{
  "n_layer": 9,
  "d_model": 256,
  "n_experts": 40,
  "experts_per_token": 2,
  "d_expert": 128,
  "d_shared_expert": 0,
  "activation": "swiglu",
  "moe_layers": [1, 2, 3, 4, 5, 6, 7, 8],
  "router_score": "softmax",
  "normalize_top_k": false,
  "routed_scale": 1.0,
  "balance_loss": 0.000608,
  "balance_bias": true,
  "router_logit_norm": 2.0,
  "router_bias": true,
  "init_std_router": 0.0301,
  "lr_router": 0.00111,
  "n_head": 8,
  "n_kv_head": 8,
  "head_dim": 32,
  "vocab_size": 16384,
  "norm": "rmsnorm",
  "norm_place": "pre",
  "norm_eps": 1e-06,
  "positions": "rope",
  "rope_base": 10000.0,
  "rope_fraction": 1.0,
  "qk_norm": false,
  "attn_scale": 0.177,
  "tie_embeddings": false,
  "parallel_block": false,
  "init": "uniform",
  "init_std_qkv": 0.0265,
  "init_std_o": 0.00626,
  "init_std_up": 0.0265,
  "init_std_down": 0.00377,
  "init_mimetic": 0.5,
  "optimizer": "muon",
  "lr": 0.0103,
  "lr_mult_down": 2.0,
  "beta1": 0.9,
  "lr_head": 0.00633,
  "grad_clip": 2.0,
  "warmup_steps": 200,
  "schedule": "wsd",
  "decay_fraction": 1.0,
  "decay_shape": "linear",
  "final_lr_fraction": 0.0,
  "batch_tokens": 131072,
  "seq_len": 256,
  "doc_mask": false,
  "train_tokens": 425000000,
  "steps": 3243,
  "dataset": "wikipedia_en"
}
Below are experts of layer 6 (counted from 0) of a mixture-of-experts language model. Rows are named router (the router's row for the expert), gate (a neuron's input weights, with its number), up (a neuron's input weights, with its number), down (a neuron's output weights, with its number) and show model dimensions 128-191. Each number is 500 + 40 x the weight over its row's rms, rounded and kept within 0 to 999. Numbers have three digits each.
Before each expert's rows: "gets" lists some tokens that make up at least twice as much of what it gets as of all text; "raises" lists some tokens whose logits its average output raises strongly, later layers aside. This comes from a sample of Wikipedia text that the model never trained on. Tokens count by the router's weight.

# expert 27
gets: "g", " g", "st", " St", "B", " f"
raises: "ut", "ul", "udd", "u", "at", "ib"
router:525472509556473451500520437516508448460431561544569499470481458513579503508466470529528439477552482490492494528489487542488473522525431522480527510532511541520488495489472513527560493498491477
gate0:498457497501449510484499451524506545540416435523480503500504497518537401480516525497570445512477548531526440504435515553473538511503459587508515487524473544460509491471451502455562465537527537
up0:538516511461484419498530442507489521489512485549513472487510507508479524510496560433508510494508471483485517456462465531497514494486558544480541547493477509488494503470493493547482487451506576
down0:535514521411500535430508463470512459475527468512565404510542468465550467467490468464476487466536509498614591511502513437494528505472508553518496554537490513585567525551543476517468480492469428
gate1:524581438495408504540418509527499468472487442558438537519542537544470542512538530490515545574414457524525509468509630490484524508468560482528550523515471450498514475459508476539524519480517491
up1:496477443476430432499459475509510568552487494474447456479585504466555474494597513498525526498518486509550473507472525526519519471477471541532490501583487436483461439513518540570576499525446490
down1:495503470454460495546532478536521490504464482520493424489598521576470568500531565543513384482578493504517476493475506516490550511585501502521552540488489484442484520490482456515474499480486528
gate2:478505513466472473455437462536508482542506523450456511511535487601516478548432501468545465447452518496499474493547530557492474514451500543501562472424576445584495489473500521463587534487503504
up2:511469534522500457466504489466494519516451509483535423578480457536544528556440485589473477509565529504562492451515506571443537503487509480413433557536492484496483467491506478550485448459521496
down2:451523526492518523540523478471504498459445537494503480494521532442494440491504532565513480490522428480509519464438546437569470471514516550543461495499472523510434633491514505490441527538472503
gate3:526500490529529472520470478494483431500590463493494505460547533489517473468464547538421428553509494509513437465458523509428477466487456408517432503482516453487526449453505553478543526543553457
up3:573559494485461536566424568561529403446499530570498429472477470518495495490482490420535453508547473472508521495550491498514506494545502500513486521517443462502537482424421508515453481612494483
down3:477519409558485597490571479470474417451507424516517474447586533499582479518486490590427449529504478464444433484456476544458496489575489521464493476494468507571478559531470510430512500459464428
gate4:538496449453519498504399547437553506518508535428539499484488627493409485498477459523466563513566440550418523511499415525458502527436474461504406572512530494509490544519452524533495480381549498
up4:448489543491494438591567510434577442467524439496526536485483481523525482525526498520476542468511470538549561484493479560507545503507497456515508452440510514380516536494547567507511488468545456
down4:503495466528471491558511528489547509475508488483455484546497523501426491509640554521422543412540546490571588517501502406493554595538519483463499521491515510548555491515534551475601485461482475
gate5:518572505484550477503542494554466519514428526455475527476489416551520483459478526535531491508511492560536478456556550506506503485457490462463480505510601455465498614453565596506466450474524521
up5:492458482471522489502561542492493448470521431455478566597475505549431495491479510474456497576500597495464404479501516534482506512486451508481527602526534491514435570489516465576488513459474567
down5:464471482535551464488499504551479553531488480468533525463405403462438486488501469485462509496555536486519520488534566527539557567591501567481447525462461482482606548426516553518402514500561460
gate6:560484612431551542553510446545502492496524455548449492530505499515435533519526518530516494515507458496463517459488529480483439483465520517446611553484461507514426544548571480475465434485515508
up6:448552476492476535527467503495480548542451440482551501510573494521492540468429502442457459509546429395433510464555483499543491471477453518582522584439550505497537502555502499449473475530559477
down6:502483540550545532462545489551522538448519545485485535486466465516479458497421468471454514496472459498534469487537473480500589515463469538612407474470527454491559503565493439570549525463549494
gate7:489493516542562450520479486579537501502457452497493507460483522425526495481493480555522557518603495509478549520499448518529426479438564568554529512416504493460533572556538409518515469502639506
up7:513549529517461485482442543550519534488495529571532458442428465531520563484545498433528572477484544562456548503545518461484521492477510484520485508501470485483485463551492579517452395534461531
down7:462521481444444490476524460469481506462484417514540513507546464474484498512561420515444514535459459499472501541499531495505549554512521507532479515484578450514471459466549525477555509493502494
gate8:489518474539480511588538475434578430507515485457443507511615573542471574505473471458473482457492489430520433457455493531504453485474531536497499501452465532544472491487503506510456444539550511
up8:552478551498475546521473461528518442568540536537494502468422515532543535456508505458481523463518568571507526545455491514506433539481505501470508552470501516523494473447530532575451498510492502
down8:545495464453397472404519554485470500423569529443543458541481572517597449497438471551513494459489514570499526488474482531596502525485518481459470508496467503507530384438466551545419519547565566
gate9:502538483565470468509517536498476482463460481523544482512554517540526475431528481506452564487460471451502417527564484498558517524498473509515516450459546502496540520470493539502435513488509545
up9:433511519512470448473578538523467439435556499578463440628485469511485488491549500419597553494543495528551502457503483489472493434484491529451492430504580545505508526528442461485511533476577483
down9:443465467559474459534566490554519416425563531481488463530479491507462518541411539463558532465489517506525568467464559482452497443406467534461531533551534451500515478561515514491527552467566567
gate10:521478480501460517418478501478447446453523498514517517507535566422497555430475513521469543587472538509544440496479508477475466510526563459477479450527539548487525474431459521532520536511518511
up10:616516499505502488508424557458492522535471478478495517547473531503481460560469504516483516510499517479517430480528418541519512455527498444524469480474509429599516502544484511463510483446476555
down10:537544476518525480484494564546549472504461516470531537506524485547567504517485512476520479412502508496455479468495522493514523437408523542609522531538481522488506528445519541518582460448577511
gate11:484639529553503500537556475556543515487535404473528434513522492486468503465612526508512591485487487487508489490515505500476490481478543536428434501522520494520597464537481538462433498497530473
up11:548492510517524557496480503493463530511445481584529462591469521463519470514544517479428522488425529464525476435457543450491516493486479484439481588579483484488537450519442475466445468556469518
down11:477534481495481527489452490541501468501507461541543533527494524507494541537490475516454541473544601459524523485442425504499536547515449498463461565567529430444531588395533409520519446459468511
gate12:485506485524394479465476480506521541515572555480487448506482538447482491562523528504470512483538573523481524476425566503457406508558440546508525550530492507495539502526480487503566462467520491
up12:474436528462455484503484519464493542520548422512487487441497447485531492552485439466541503377470505459479434515454437524488549510504513509508422460481398556442480576472502524524517470487441540
down12:432488508552539526433538426465472540517594506604509525529457520503575463519518438516485458491516511499521535537486489533401452492460492487541493558401523568480535486483463571483491562482497474
gate13:489503407491496512495567523470586506509488539489592542484457466532451499462505465494536522465454478484422464467507560477530498532518480499439480544501516465446540472485518531483457457540471531
up13:453519487449436547551524460445532552494498502524473521449578410507516555553485555452489492485458525472555526501539445477467527534529516543507524521548550569542465451466454537476431521440543398
down13:543542498434490514437538505483503527516475443501515477465405495527501518501472465484535456617509490538518499496542528456502517508448482514469513545494489469501487525516519470540528525544531527
gate14:462579505538398452517510495608505507508426486438471527485552455563508535539504479480452595508503532506428567460512488481493477493462589459460553483546507526510519472520437566489552487551537457
up14:472465544450483470504526516467504547523460524504559515493498512479456481549452477508505548485504532546490507436469499558531520535416556570499547582509519494581614591485462547438517515455533450
down14:488503526482508513451517523378489550516501468474470505544488418422566476522593459564525503481478493550520468465454463500508454460601527494510515492520513515579597507537508497503491517532563490
gate15:504427492559477516576543484445566526510485535533500525484476486533527484496595534450486473502446540558500472581500506498471519437515415455458487521539572532404453514600546538470505551433526574
up15:437522460588479499435490461405444462500530459534566477470462475449509454538481514487480509456444483494529490522478498528544532515444474566554511436492430543537548510555520520533539513508470511
down15:456463584489500473491507539492508534505523506547546445508529522483458508523463511498538488552549491506490463473509528469507511452515475500452465510522450495522535574579517508481445543506485496
gate16:569557508546578449483487504518515509445567515456505495475501547494530442463495544500582546523489468502462445510426546522439556500508549475500516470507520507518443441474436502469578486485497519
up16:442538468467440484458505514517533458524465480499522514486576485536544526476523520562468549523535549465528500500472486587453448546542506470517523529487482499473468486512547413446394534471548468
down16:444517550485515489508485503495501493479557463505497475516548453533511418502532432499482470477526493509496504483510495457458538574539476454540443539480428554537533551532508530452449505546457490
gate17:555568530516469466581491506502564545582479600501473425567492467484468559479520498460518509418520510472522456447495513489500449436512501448485490537540497428530489475516541524522473564486480510
up17:553463498495548482468585474584428555468554460455525487578522519509530431483464542491498539536484488507535527474508405475540469422469488531502484474539403498505477488474477517430584559526523474
down17:494520489499547481525448480540499564534589520476578560521514533427527473456488487479470541470494568509522433472507476443489506484469542552439441582329427456497477501500485458451500470490544518
gate18:474448425487484498523481532506493470537535531581536537601549528560522469457480488479524456571589494452573480476528508465512498533552453540500585508494462536517522503550442517454505485431450542
up18:446509449567493445444535453514561549480450505584465547520527487459496505502466471517547422596522468443488489510459509464484451452510507538510496508488442448488519492422487557497514483514497545
down18:504501497557529513547468494510463477537509541415465502478506475485479538513517589571504549504508511558533623507520474457559489471481505497434559506467511479476466475505496469590565449459501522
gate19:424468482564542466497530480476409542463547505528498525513510595475448471476463527452459515519440470472515472476460477504548475470447446497508494467485576505524538516489517468459515559567520508
up19:518470544568538482447488529585460519484494493434546546538490500522481487559522449574479436459475446536438521506522504490540476489491490452511508422490504487475507542476446540496431517511531498
down19:485485458441527444536454492531494455520546482496561426490496529519520510565488485506519453522485565487527514599463566570402428490474449503471535453513509482425449479485533539480437517475499517
gate20:517534517540530467424564506488479559478536495455571552503494643506532482563509574474505449470495542500503458483496497497511537548501518508468447470404455474467437474533516463511513520562527502
up20:508525479507506506482503472573547514475518497426471498518449539471516486613497443458545511568547484463523575527507520497487492535461481498511478498510525459507549486540560468527494455503449524
down20:429499512531502468485523504483535464453507513509560538500424558517466475522556493479516509539558510488439447505477445497554521426508501472519546484458554413577482455498514480488520464497495436
gate21:462558521563487530550521565466519511474582517486487506519588500492510434596414485467519526504490474524481523555491542494491519468494482414555497558470491475433515549464514503526482509463522507
up21:471514465521542484481494449521459453477478486527478502473539556473501614483485438525480519523529498511451465494570516442424492525580531512490529449469525536490431527499535558446510438480528531
down21:479447517499559484506529440496477488477461507515493507546571554453478484442503572498496580518531503465452407517411475524452490519562479490511501513618519535478538568494451522539482542492569450
gate22:508476442447522426527469415486538497487454449466546556529462486505421429503466470533527489550535501508506505470485544486431501445475506551517576431538433556527502552545396470483482501557537477
up22:545444479461505529534472483466532525492504480427465517479553518505469537456567513491587518527449535486479515543493491501556468502492510450513521591499478515500463641467465539452510486496405522
down22:381440494481582438482496474560551482482505498512485478557486547441532526488601488488495502458507515528515519548418523503525501519536475484512525525513526568495480718525470506510510512542530405
gate23:540450446411547482510567507495489561474555526499428515571487492508483405537547415502454559509488494512533418521504500509407532466591535450447561554438517445518586510504436518490442553485554437
up23:478499560521500498475520446491525446473545405488522513491487499447481511514539474452485508423437456532463501542476571462508462477466514428499510497467482550512496535539482469451483453520536534
down23:565524488463537487511538551500474525531482473510512497485535468443516526574494526454443518476453527476458538577571468500578483600531447492477512483411540571519468584453520544498394465474485438
gate24:427524479440576498438508461507549537463501528518473533463529527545510443477528536433441503526462491588531492591493563496532519551485530526456539445493554503533552454453510476455533476546466539
up24:513448468442540557497510482509481561520500494519498509437497491471468483538528475548421481486491506513547535499559491559471466519448532466487482469465506552474507508501488469455515486488525516
down24:541567490539471538518531513498458499612545560516499523551505528505507533516519526512497498547510570517458464513565472443533441424581485436465492556502471577589465465529529472536483522505469469
gate25:536497497473530499525519465417505542484534438557497523486547477511473503478455455494436530524500505444421483529508512498488543504432497519475559472521517460550487546540535492559487473441495534
up25:432536495445495512472466535551482514470608472454540500533515506510453470564565487587521531458540450454518493548546507486439525468517483485511507500479524524550501603514527472486511379475438518
down25:483467548491545583492461450565562453475449514518542551452430488578504512543533453480465539470542547492517537517538467474552566539496485473440448490487576540542477564482548559455497518499453486
gate26:569542552507522445575479515509532456450516632511543498560556505488473483461500510519534560503451490565512419461446480495477446467486496510446507573533573485505468431532492438487501584528505452
up26:487563519530462511506490515448454535530485451527487533466539395572505563465480513457473541505566535490493520497512495468484546486514494445515437432508470579503495589464467458491428529507440491
down26:463517515463516476507555553482591473475496487505548484485518483484537500494516487527447505521531471540448411484441417468482503509487553506443506496470465433511503479517520522510435487537611458
gate27:493481509535550510434467545564414560432512545483508482487549502515531440540517451465514611509536537486539503535486469560511505485440433454482511517631520563473488578484418510510550537472511506
up27:484529511601521476510481508546504498555505500518503560513516506414461449516562447564534449506443465445461492452519510545506544488486491513437498518456405467497510517505519557458530466510495516
down27:427485512475481514473442524505453572506476461516565528520500461423496449502509517533509520510449497460436500474481445484505521468516542536560497456528469539469478494513547430467467378550491445
gate28:552565449532543506461514465522524462448460495517531480533487461514438546450571551568422571435521532547521505479452555458543451501545485456482510463476452495539521520428446547468506476487492517
up28:518529514491497513457516504502485496499471475486424564542518438506511462577538524473577482507518466444436544542503529518488522477562467488576474487566532522471543462513551477556445554588521481
down28:489506518547568490535486532451517479430548502548460521524485536469551507492474441493549506511482447471479518484507479485505517496509519484445454510525526552444503539470490488506455612531535490
gate29:467512514475456584544583478476545477432536469491523448527500501516494453622471488489574472472554501538440466454479443478516516531557487517521501567495464489459568513410500504444528506498522507
up29:510502497543475453501511505543510508501470533471521547452557480524522524499579572453522488487579463472475540442567507546472548493469573499573474533496561473529515462484472501478550467530477455
down29:464552530506531498476604485490483545493496520542540550513494485489536490533508545536472473478431536509511553442491517530513481533457524455469477624475538532455432422530549507481534518470563497
gate30:510441492517566517497497553564467507460506532447508556564523521554467484464470560503569486517513513470496503520541413475472431465426445512505446495495426509525520482494453503546558502432485587
up30:540481479461525467458523419470494525538529538563502518503506551455554498561562498531504511503516507485506616540505564544524524511473548486477490526477507477459497508483530477515507428411443475
down30:517532471500568566445488508525441543549568457555470447492556502454547449512517547494479557507502423521443529474520536445512506471550552491427542505466545473507540439509480517543476460492478445
gate31:456474453503412525405447432492517473526603528505472500566529447468565490459521479537505526515442515438508573435486505520508547470503495477592487534479555603505480498519433443512499449488486501
up31:495508552504522454499491548529419503522546549533599535558527461415490480491501539494447480536459496603503507510486538414516548526503476576452488549480445467524552471488484566459506477507540522
down31:473488561489541517459446581510595530562558499441541567478496475444448524462512439532504514446512510565545428523507466471581524519524506501469507504477460469440534368486423534522490505478510519
gate32:537537428594494471485502455535447541450517435505558397558509529489460466515521458442488549461461509528482517459461508528520503550497474530464535473563479472435520552541574514460491488523523585
up32:512464495452514565463473450431425613498456560423431513518491560507477519496588508500550458430504556555459490512485461515548485524486527505524463435493527425511556541559486495488517549511431573
down32:507446507506482511468425577505458573465491487558512520566483504508456475533562507491455437469484506477492430498521468550485471429460451478509561510522514508499426438457526539447486514556494527
gate33:415546483483588464482529455510530482463525432486559526571490420494531520465503500487463541523487548595441492501529487480524450444520511461469479496520410449491568559543408525533524420513500522
up33:525460523482474490517431507442439488538538502521471533454540476545486558452532527513517568448458452535498509542566473490490450442377471549527534519458446482469515456472495533450515511457480483
down33:534460536487490478499474457543419485517480506483468551520505479523463460517553523538537599516508511470484524538576461448495503517489537476406510487468453449528523589503495532464525455542556414
gate34:542476461486455478518468507540523534567525513498478499470509552498465475519500561544476588518493556533491495485463565452500438488437504510570536561528514466511525547535533467459603552503556506
up34:469506541551576607517528453503487465472492456484502463455430504430506534470521570496460533530391505461516476424590480433559478528521513500440511498514508561538522464487505456469483414478610470
down34:519509543490553451491513533458535459530489546453468508586504483463473448424519520499509497472501480514452493474476460481459475639500504511509506508473472501472502395484479504461489523511475530
gate35:385484552463541451496454450469534501453396439515498489542471465464440535418537532519473481522498534513496478448487423463509481542476518364452492509476500508488434560494484527498490485530561449
up35:546533543542502483513492556531398512473507504515548526525487551458554503478513533511487477388454470486548453503528568535529503540490513494443511481562478549594439502500524502483498545482511582
down35:508474442511554472580477505474519423524412484534526465497481480581508475472508540460491427507538498511488502478545533541484500530483509474501478464542519583638498548487512561459497463451483508
gate36:442572448548507469480491468533446473484481540451540534491532463538518446478500426464553468565478421454490516426544509582502440524498600467492476504473430428538548496540547450488505438547495411
up36:479498468448525489476499512524468398426499509510508502551484503505480537451513561438517482498444528552507462541510519477506446455570509520496589519483557652513530495598537502467531516510511532
down36:466528506533465485496476521473377521502467463446421409408563571447488541531584513581539537445453407457529476445561562457487524442411566488478531510448531502546528506424471529555535504545498544
gate37:417446567513496460472528539479587503542521453537553458517566427497556547483540547462445497513485487494498503495578442504514493481507486513458543501452558549504448539486508496474573570453508520
up37:518497456480480531539477520517517485565447527530451507487444496465505476564456515497504420434532540487471490528440433553471416437507487538536447513488530495487447540551499392520601500498511486
down37:456462474505535480449502459497466505496490544505508489500473529501488485529528488491440507545530449418487518482483523504473478556500524554471532492383452483471528438459462481468533505563586482
gate38:368549495500486548432542529539450500458542500478529516549481539492537533504477538493476509473538486489500496477525547451520490451418514436397498506490513463547522516540484497521472505418518507
up38:497460470537499565571551474443502564513594494474428527525445455445545480468493500575477444535508504564497493427524458600491529515430538569553499518434542481548566505493493458520481531509537504
down38:565536451514569520463478479486449512540493414504499405519499505596478560532488503550495518553585543499537523531540461499476541540477443507415427522493509546484501615465447482485496559537539518
gate39:486504442572485556501502562445534543513571548460505427449499553561494463538569533467546470527539412525563469524509493581516515521493474481563462504561513454535495471541541508555566470492426521
up39:571436534509500537475518503407538534566529516461532508518498497483500483532464331434512485516487463525534531603447489497509475473467548456433520492502513439514505568508467541484446480451466512
down39:511523520455576515492475498451465598509491499512465555567467481523534495470598473537528559553530492525485497481457470519513576484511521443533478439452455523472485507523461536521447537523546471
gate40:490594501449449531455532489507494470478516491512480538507457445523463497449504440556604554537504522527541510522503538516485434480515394511539486509473549455534475465541564461509497495499515481
up40:428440474555551523480471548450517451494543452486500495479496537550512471491557477504499534508521558522496493476496466449554491447456465561574476466489522494440497469442502444532477441464524515
down40:527532457490514452559501495519525523468525541516514451553560496463476525553489431513526534471429511432466479505524516471485553484462531469513503450518493520516546457514511483498580503563585410
gate41:546491514512506457552453466519481485487496531484476483488574450488473528560487515545494513468514478504550585463475519441532507485493504406519445516521477528468557495517600502505526468522510514
up41:421448394448475523419482484463559514473475562579533451443500443599471521469489542527466533511579552508429554473496514435538452500537459514436508523542453496501579508542460426472528494474494567
down41:467500508493477565464459523533553497488510480422527529468500519565497558501550532454493467506488454516467454582471424541499470509517505514498471439544536495539495513420522478520558450475402518
gate42:524472478467522466539485467487521507521552448453477494512460512526518539427569468522475570521503445520512492565556461504483437552460499423448511531460506515536408487487561444503502475493529491
up42:489504478424420508506552493497537528465518484554465441564453543458510532504487480459473499539546481503602466513512480499551491568532499445480451481466522527540516525527518522473512440572434509
down42:513502484477477555529583536498538447478552498493470496501538510518494577482529515442453479494504592453479525499472470500449520489473502505400492488445452557477522531439513482493536449521465519
gate43:524469498638524547505403469509487477545481498550464447499474518514472422462521512543478450514496430507489432524525521439463509496538543481512489501562450532460459545470477493525468551504492503
up43:528541522521517437561577521439458514495501456464463468482533462532535538489449490504552499482462506468523506571503515445480567451487433498538437518519503498478458456476511479529587501503458534
down43:473552561441492474609439541469469519544473455438532466537546490550435537525548469492466475525514478489518536506497461486543476496424545532542483552474514514443479486503480534511442545546444548
gate44:512552502552460461559532478530533485474519473447557573511519485570487472515504499462546492518485533461470483457505499465469479490462550485441517459522441489503516513477471529576440540518542514
up44:505499546518559480561422457491514527479479425443463500478533443463521458449465530439534492580463527494467550473591499484470504478524484451529494458486461481478532512495488497541409435435468472
down44:479532494484457460530565497557509507495560490469502476514478609537502562500553511509482524565490508447591421513486532526420491486567501546547512532456546560478466454480433535541527567441516497
gate45:536421540451525515471533503519565547523505516487507491523512491444496451478477500486480579476471418454527482530481484515560480486553568515472573464478484553520468459478497535575433502511442513
up45:428537527401481528492456497556475515565444502514520539580422512510467553510497543537512492451475492570457578487538428527515462536508573518584501539515434425467504454546493486548530483489516502
down45:393562508566441529485469502485493496528494436535535553585471533524482535461446565531487483506480431503541536459481507476523518473514490517443506526479500484510484497458486441531492491532485536
gate46:473476525514553458552486490522442469492469456522534450508526503420543459490490478506540446494496522480493492505495487542539444505549528526426496441384509535425492506496432471456553414470543530
up46:574513523529533485445485491454481491507466490518498525535455503487486480532511551567502527499494432577484563521431464509537511497526547531528472527519536529540515468565528476441452478519512524
down46:476433491505581609527532501527462436468434535575491409545500493521497524533532425551469517469452517429512552447517541570528506582513533525480429525530464517524497511505467503538540459530492555
gate47:545558494492515541547431525440514434506558490534522553459480532466525430476548551508538473454465430552520502490503501537443483486530494517471501489460524483594479547485438541599488579449498501
up47:487398552543509466545516534560542564521528502546590537502463477470484497530500456464518550502479539462524433513531514513465537561491532505527450549454466529532550504475521495576519556466496507
down47:480486555460451562445448549482470525561487421541402469513526516495460473538508525477433457525488484449535466495534449538504512433484601570465484466493493559513476441506461473424424570499559545
gate48:455544457559520552525455552500490499467540575455426544522443403581494442482459498520507555524497501484480520456545504501511544474490490458583536519548430517492500535531457580478483522481520449
up48:448526508535472525444493541559568495458429478521415469452580552520512460510545472470495500475507471495549526519513487529528527430464439534518485399468552546548537541491509441464492554437478437
down48:471500494507550519510514532545575478475487549438444508492458531465492508454598519507533469524487528536513483484538541493502455487518496517439449483521552450590520472486488425505461471518543483
gate49:541515536469601509526528511494496568497469510591567556531507559426553590469499542494469474508515529501505474495492492534522505423593494510437467550477541495527442524567465526484524576515554541
up49:516549504525543491468577498506496510519519456470495494469553582517593476497553470522480466469550513458521453499489560603535466498501437575542539441480570557507477600532524507516503463466505442
down49:460508509528549554564517508491467523547531416453568523425455569462548547453452523530531437484528485443455510529515504528483557496514449462554507489430509477475408593502529525510442498523581526
gate50:560486477497540453607448482515467481556424495483517444457523497466578484546498486537483491480526484449472477562496526425523486468500487468463502493495578437533526519556424564526513592539513494
up50:476430470572533449455410476537425493504445453546495468524503526535509499507597497535518472529500509444503473460482498429463418547477451499509492512481484528515497522460529507398529465503521495
down50:540461591503435581561502399525454445417485450503476508536527477524488502490452494510487534499510500510543412537471540564466505496473479500417535508471531474571509589478479517481425509503538536
gate51:455543426440465452558516433529458481522589546469501544472528502482543524461483445459467447518463552550519501505540587510458557478472474508514548474440410497485535480525466425527544482531531404
up51:509562422555486415499502468501592440531511602525572505454473536496568542468510449537538547507465470486541510489463597485477430487547533549481475485510483470473491540536500501546515523463483454
down51:511506466520448465498485496502501513533532480523484536491472484473542559446495527501482496412538486551471487493509522442513529465487458484519572499455490520469493502531462507559541567504603537
gate52:472469522544491462505506452476542472567485422594470461508499431511509471467480461485456434529463441490432481476493517511483449439483513490549512460497516520508447519536538513468491437535495559
up52:480547521523501476451436511492487507529481535513494553469482569540525416544528523466453483434516437498486512483483517553550476535575510436526514541536510489492493577537581481584512532476451558
down52:450489497522506508471525480453510538548516486548455470429484438416525511503518542511513500489484435496526482516521533460492472531501549540550497522480482561492434564471551525430533501479542518
gate53:508514500504555511508480517522545482475516463489567495504503347496499481504537380569447491541464422492496466495510529520394602532481457451460546509516463541507537437531556476463497508479480551
up53:502518542477498428487450507527584500465497501430505454435514457452489516492525539494610513456549471559488473525481473472459495517430462530559493473492495578499502479525474538533556610472401466
down53:494467446499488489495441574573442542494487527465520481583503471521528534480564551470531517486466434485495539538504505485483464508542493424518526466500473465473470431531556554521501538544488446
gate54:461559523559580549515509488458589513489495500501522485530441575489557439494467490462544457511464534524429561491518405563506547563535498544504563489487533478525496561525471576483505531498524488
up54:474458506594513488530518451516471536553475510543450469503420581541472489490517469409529447510505542415455585493482464510549413510473555527528558552478468532484523525505463522528476503470485503
down54:478470499517505472540509470532491496491527550542451469485423532498486482425531510455427498475502480424473503469528468508503508528485511529581460493511462499521495418467530494470523450509507511
gate55:494510492478535487476490503459493565480520491532431438461520516498479576478580478481493587479493534470503536519461485370545532522525488452399434500540437427523560472444430558499519454511525456
up55:424490559484460421526417537488443425461555458513445494490472553480418505525444489475512533550553509484489516441500539515475453480448541469463547471478493454538525486526522535482521522461521473
down55:511477505503579526498498499482461523459563479508536554584522465522505521536497474570505467456579547492482450483502543459548523460481579456399520470518596486537507494476440503541477501482490469
gate56:473516503461523437513497500476443536497466517494506464488478517507485511495498500431457478472533446499509490454491537454571554447511444453500396481541524490476594453514574515513451501529529495
up56:528490558498480480538505525539509390514526421576527522487482511466499467507393504489533457553479473565509468464499546560480576554542555457545505493516509521496576481516479473514496544554440495
down56:476552473512502459498535479547497469530518468466558538522506495466463532493520571500481540492512488460527460420509629427490510523453518507510450559567504469467566327498497511545464539525443482
gate57:499524514491473472447480537485516539551443490546500525495504457488440501488542487468449530528447492484494490474524465482580514441514525451558503450505431558459561485445541492504560414448576522
up57:523452464558527560510468545408513495507576520463421504567605567494473516449530512514480472538499486535513522473546508487525527426522523453527508460486529551460478510462547498507519536453479453
down57:477466590464491504467530508446502522484520480553524479458489455542530538522515447488445453484574465532488481477456519516488480509569525497513440465582529451454462515436492511547546553531497465
gate58:524528472489435605494510536480452520461492576518446585487524540489462497488472538434487477522457570468475536534476518534517521562449444524428550458497476477540470578471505486499550421529515527
up58:480542500513452517494455565506467491522473462522516553535500515492445449510441515521480523505454472481417479481631447523577507469415431509510557541486556529463466478592452458432530448527552473
down58:564497486494536545485517445512492465492548436494493475538486532496525475491397526499502563486521527534476472499533412419468486531477539483561594552418528481415474527525546533547545466495518428
gate59:471574490451544453530478487595471510494501488504426465484482514529425558483454494480518434539519520504436554449509495510553473478532537526498532487519447426541512527442449562454570465463509506
up59:501405561518507444560530541507465497499545510408573501542545513476506526435454509459547517470554443482554508498505525473530483483556440476487495485445462452479406488440500403532466493498441550
down59:471517495441495479484550580407478507511491577521469473489414579518517532504485537501525520457490488507507494488505466501506498479454488496464528515521487415532528423451532543516511509521525509
gate60:557519543516472488599564527485488557498448525490477551495573604469508507512519522530440515449467469454456511541506485472524454407502523544434523505532459500491585541462498529477521491518525498
up60:419535508485472470477459562468488526492467555533497506497510595488549523529557512510417510532509526520551397549541444554487562551511517440532484458647492490471485488481486547477481530521550489
down60:527463513490458576594519501467507502556526411445547530427452536503502426505477507492467498465496509464462499536459507457501447442537411460457556486497537483487441437447499480436434470483416483
gate61:547540502510504547508506525512484520474437474510444497452546528461534432486546493538502453517476547502500553509497489483612456488507510520491453528440516505531502520491536486526505507513474511
up61:497520484489540511515499577450460456493473508526480516527484472503551435525473566450516469387532484495542467519485543521493443539458469445569500461408548469551531486422430488561487471542455502
down61:472429522486507541382476490460524479541516473491547456510498478477542498514481478450478541455451517589550447479499447512527504525537492547550513492468610434565464431472549428501540449551508455
gate62:502458479511432514518545483464519553492417468477492508508443471554481450443534553463452499559533472524522471473470520526540456566518531473453522447538489524485497462449536511568526494488539534
up62:528417508497502467496435464496462566562482490467491543457417500571476519462523507491495513479504536494534503466509527557495514422463487520496526554465498620565517457559508420537469516475491477
down62:492480576534480539494480510552517445539528473542525544526496528519546546547502436482589512555517586458503507503542459555479501486439494474467482549464483462486408530524509547480521424503437493
gate63:478599522464470509469419447514540503454511606502569475471524518512483508503550515555484414481537506481483547491530600490525523455531492565482411472497470518443510576513494497485436460424434536
up63:548491474483526411462459412451459507455530475513476537506549432456525509480447497567460526530538491536520515464463540554452457480500544431482485447458518492481469500530451476530496477503530465
down63:523577507555474479553483460456431442566579545511459547501590527556463479523427463509510487570482517444382517524440487473528537539444433475489523408457517436497505495461496513415495436548519462
gate64:530541511534504508537540528419448497543541448450492519508550520598468461470482538496470466456444456517498528511456561464513443488475490536481527464525446436494458479515528490474507436512465455
up64:488527473541498500508539510426445526479498460539465439510511527534522543465466532533495506451418576521523550499490546480506495532563441515431496519511517525514499458470494487465488575529514461
down64:539513503517482461518512523468445468521524426561493475520465488483552467476543531500487412493498541539590506452464463508496471444476476536522550468529498555494475472486449528510545472519582531